Experts of a small language model: width 512.
Below are experts of layer 5 (counted from 0) of a mixture-of-experts language model. Rows are named router (the router's row for the expert) and show model dimensions 192-255. Each number is 500 + 40 x the weight over its row's rms, rounded and kept within 0 to 999. Numbers have three digits each.
After each expert's rows: a language model's description of what the expert responds to. This comes from a sample of Wikipedia text that the model never trained on.

# expert 1
router:506525553550496486487503495510567477500490513500593510550435499478499503544507558493492513526494505475489538519478515509488475501547550484591447505480536520450556581539476485514498514539493426
It responds to: Pronouns and demonstratives such as it, they, which, this, and head nouns after "the" that start a clause: the policy, the film, the tribe.

# expert 6
router:522451485549490542521475467510450501459488498498474426522469503512572495460496521527492487508568507525502423507454508497511485486536508477456477500493484443481482424486533502488474488548493512
It responds to: Line breaks and pipes in sports tables and squad lists, coordinate symbols ′ ″, and negatives like no, not, any.

# expert 15
router:513445426496518583472532494516498462435576402509500518541487501466428510539492466473470464494532433468496490511509469499494564485452482486569504523521550401530490459525482558589460432465491441
It responds to: Capital initials before a period in names and abbreviations, such as P., J.G., D.C., plus decimal points and number digits.

# expert 23
router:548538470454463418468503427459545520527432464482546491528504530504506483433490443495478514424506471508526552546509532537490519478490469431526507472516478532458520457572485530510481569484506563
It responds to: The word the, usually after a preposition in running prose, plus same, entire, whole.

# expert 16
router:467521479474469419542555459467455477537448502499460571529433489526495527432471521529490438556613478487539516492562521472485543587468526515582469549471430458503462501550466446554450461508490543
It responds to: Final pieces of non-English names of places, species, dialects and people, such as -ia, -ai, -ara, -ensis, -ova, as in Splendrillia and Kouvola.

# expert 30
router:517542398492504504546485504478482411508433475505400516513584501517533499521465476477472614578495536482482476456561506500477464517524481491539607454556487429527508503476515477431505445498494501
It responds to: Nouns for kinds of places in geography articles, such as city, village, town, district, region, area, and the following of or in.

# expert 5
router:624524474465521453511479488588501466507490466432529436468439599592501500463549488441480494502492454551502493484470500540511510496506520599499484525515450536470506500476475522445477467537471528
It responds to: Table cell separators, dashes and digits in data tables, plus rare word fragments in unusual names or scripts, such as —, ch, ak.

# expert 28
router:519452546500504486464538478503560567516502569503525488501458498500568501458409593516484580402412484473557451498503524497490454498530526492500452549573464547470452525578529597482539503561502576
It responds to: Adjectives and ordinals opening names of titles, battles and events, such as Golden, Siege, Second, Grand, Red, Blue, plus ordinal "th" and dashes in dates.

# expert 14
router:493439636462500512517469528511540520489463537501443496509503501490496490455548521529475465505399438498553560479502474497440531509458525482431533468463472513396505528455492500491471495486521438
It responds to: Field names and the colons after them in infoboxes and stat lists, such as Born, Website, Phylum, Coordinates, Peak rating.

# expert 0
router:549455541486478516512499497514468556498480557496539490465538498519525515459440533483488526541493491456471520526522458511480471464574512486469470508521533520505466499497501546487510532566497496
It responds to: Articles and possessive determiners before a noun in biographies, such as a, an, his, her, their, its, and first.

# expert 4
router:489480557468514553444505509503513471622479519516535515507484502478525489538582524511472414468519487476479498456550524489505559475368441490444467485417474535523443575455423511472504395502563507
It responds to: Periods ending sentences or list items, often before a line break, plus digits and units inside measurements, times and coordinates: mm, km, 3:43.56.

# expert 8
router:467499410523543415474532498517426517458486488503562499512448498500497512516546507398460498535553466508455479521477500505486515579542510479559481493534486481471496646520488475519532539518510563
It responds to: Commas and semicolons ending a clause in running prose, and linking words such as but, while, where, including, when, because.

# expert 2
router:504537334511481536410499488473476495505453434501508487422501498494521499510487349500491536458541567526471501523460515490498489410510474508460472499498535615533534479507556569522526520443460466
It responds to: Name pieces and particles in people's names, often non-English, in lists and tables, such as de, Le, Van, Jean, and, ampersand.

# expert 9
router:500533596498501469444485426503532532448496376503522514514493500509511492507552431578469574443564493494548446557480511523529610519503459473512572526481504561533427528538495488441462541528521511
It responds to: Architecture descriptions and census statistics, such as roof, storey, windows, stone, single, households, %, mm, plus table pipes.

# expert 20
router:484458552506482502473538542500544463497525564498550527473510500502532503529496492528447519471463455470551504533522509474531516596447614470480535470440444486424473530501483505513576500518515446
It responds to: Month names and day digits in dates, and prepositions before dates, such as on, in, October, 2 in 22 April.

# expert 31
router:523463481490517535550478523507491527489575472500404528601438501501472497544518588478540441459496555506449515471495533504523557443498502515490395522539488402488537493501465480523525509437499504
It responds to: Past-tense action verbs and their particles after a subject or auxiliary, such as led, took, came, announced, produced, along, up, out.

# expert 19
router:580588483438569506523468516582476567441497491442501446526502462601508468451537524465494502507552477442481571501475498465475515550473531466547505538506522524470532459491482520486437530446469506
It responds to: Digits in the middle or end of years and number ranges, such as 19|9|8 and 201|5, plus middle syllables of foreign names like Diss|an|ayaka.

# expert 18
router:522562442564512534426526535515450495476499471491420500484382498521482501487458529515492520541467491538532493491545490463467503582457501462498457515452431478540489550519431397556491437456519480
It responds to: Nouns that come before a number, such as Highway 10, State Route 965, episode 39, series, line, Structure, Proposition.

# expert 27
router:490560431526483409596561509513510479492509503486475518487535504501524502488452436526562570532377466519425532513505519491569487536535504504492552478548478350519407471459508503571446484461497574
It responds to: Place names in locations and addresses, such as City, San, County, United, New York, Richmond, and commas between city and state.

# expert 25
router:511560448531563469573458545502463502517503480484538486560524491505455501500451387522536450523490491472561527465497453493438475581440485508493505554551458500415566517560517452515502470584447516
It responds to: Spaces and first digits starting number cells in results and ranking tables, plus digits of dates and coordinates, and table words like Win, Loss, #.

# expert 26
router:522525559511468536529526524473474505503495471512592503539581501507479491492473436528527529482501523468537490470530483484552406486507490514579520475472492513536520427505465513478537489515546418
It responds to: First digits of years after in or a space, opening parentheses before names or translations, and first bytes of non-Latin characters.

# expert 17
router:488496550482464521547437516520514462450507523521487478507554498547532495498508468550465474559541445502511495522487442494546468515472489486419489458429451533502506450521509419495472488533464530
It responds to: Line breaks, list dashes and heading marks in structured infoboxes and lists, plus labels like Date, Rank, Apps, Population.

# expert 29
router:479423454476502486514509508484509482511490493504476492470418498500501503562541489487504483520553492487509493557521484532500433458534490498518465566466539479509525497518543484436508579475486547
It responds to: Prepositions after a noun or verb in running prose, such as in, to, of, for, by, during, under.

# expert 10
router:468528497438506492483518500505513456532511566496448510546489499505425500495510541486498522504524498519491465507489466498441615509501497528468531526511492470519569498492518436479458515543508438
It responds to: Nouns for jobs, schooling and working life in biographies, such as director, member, professor, college, years, career, after a, his or of.

# expert 3
router:520494499535490575532543496497451436454501495503648497479532502516481498492486517595515472531486569510514504450489482492512558482446482524508560512479495575464466478472482549490492503547484478
It responds to: Biographical words and punctuation about people, such as who, born, died, married, father, daughter, and commas or parentheses after names.

# expert 12
router:485508536497492441439491460534492536516548625493466461475490502499454482513506445464496501512528485507483449519505523483532441465540478513484542495546424496514496525504517463449507445461518470
It responds to: Column-header and stat nouns in sports, election and event tables, such as Votes, Games, Track, record, round, water.

# expert 24
router:502502611518531497393461525478563574517514519497543515463524503477465495487575583451555475479553498515585535462472510506561524571544519510482507497519615523507521466466480502498443471477517519
It responds to: First pieces of split words, often lowercase stems like deb, imp, stri, dev, aff, b, t, un, self.

# expert 13
router:474483548473503515499535470520426429556499472502406463494519501496505498438485470513496495552482494515546525476490526501395419474513539490627490527410507470494522533492494492513546472530513501
It responds to: Words inside names of national bodies, leagues and competitions, such as League, Association, World, Cup, Army, Union, often after "the" or a country.

# expert 22
router:504492466442477506561500456530470571518521595500486465533483503501557493457509506554449419539485471502521449475507498509473453511348401537475545456419449531505473534481548504465544566580513579
It responds to: Modal and auxiliary verbs before a main verb, such as can, may, will, have, is, not, mostly in species and science descriptions.

# expert 21
router:475591492482508513392494476479465464486532601502434492477469498517440507470444486458506500478508504535482501512474413508473429604543576495528539560471488534491518420534435555555499513505479440
It responds to: Hyphens, slashes, apostrophes, line breaks and the word as, often in transliterated names like ad-Dīn, n/a, and section heading breaks.

# expert 11
router:494497552462479523618470527503563528512525498494534490590565501491525500518488490461514545492525498494502500515498512523512512539442538519476536472512450508484499435532437491451521510470506506
It responds to: Linking verbs like was, were, are after a subject, plus infobox field words like Preceded, Genre, Written, and table cell separators.

# expert 7
router:500419429523507475450476556493485502476474434497501466519489497524495518497516597481511422486461489521487481505474491487532545548459534482438508539481500462430512475549497435474527556535515476
It responds to: Pipes and line breaks opening or separating table cells in sports and election tables, plus linking or naming words like was, is, renamed, titled, vs.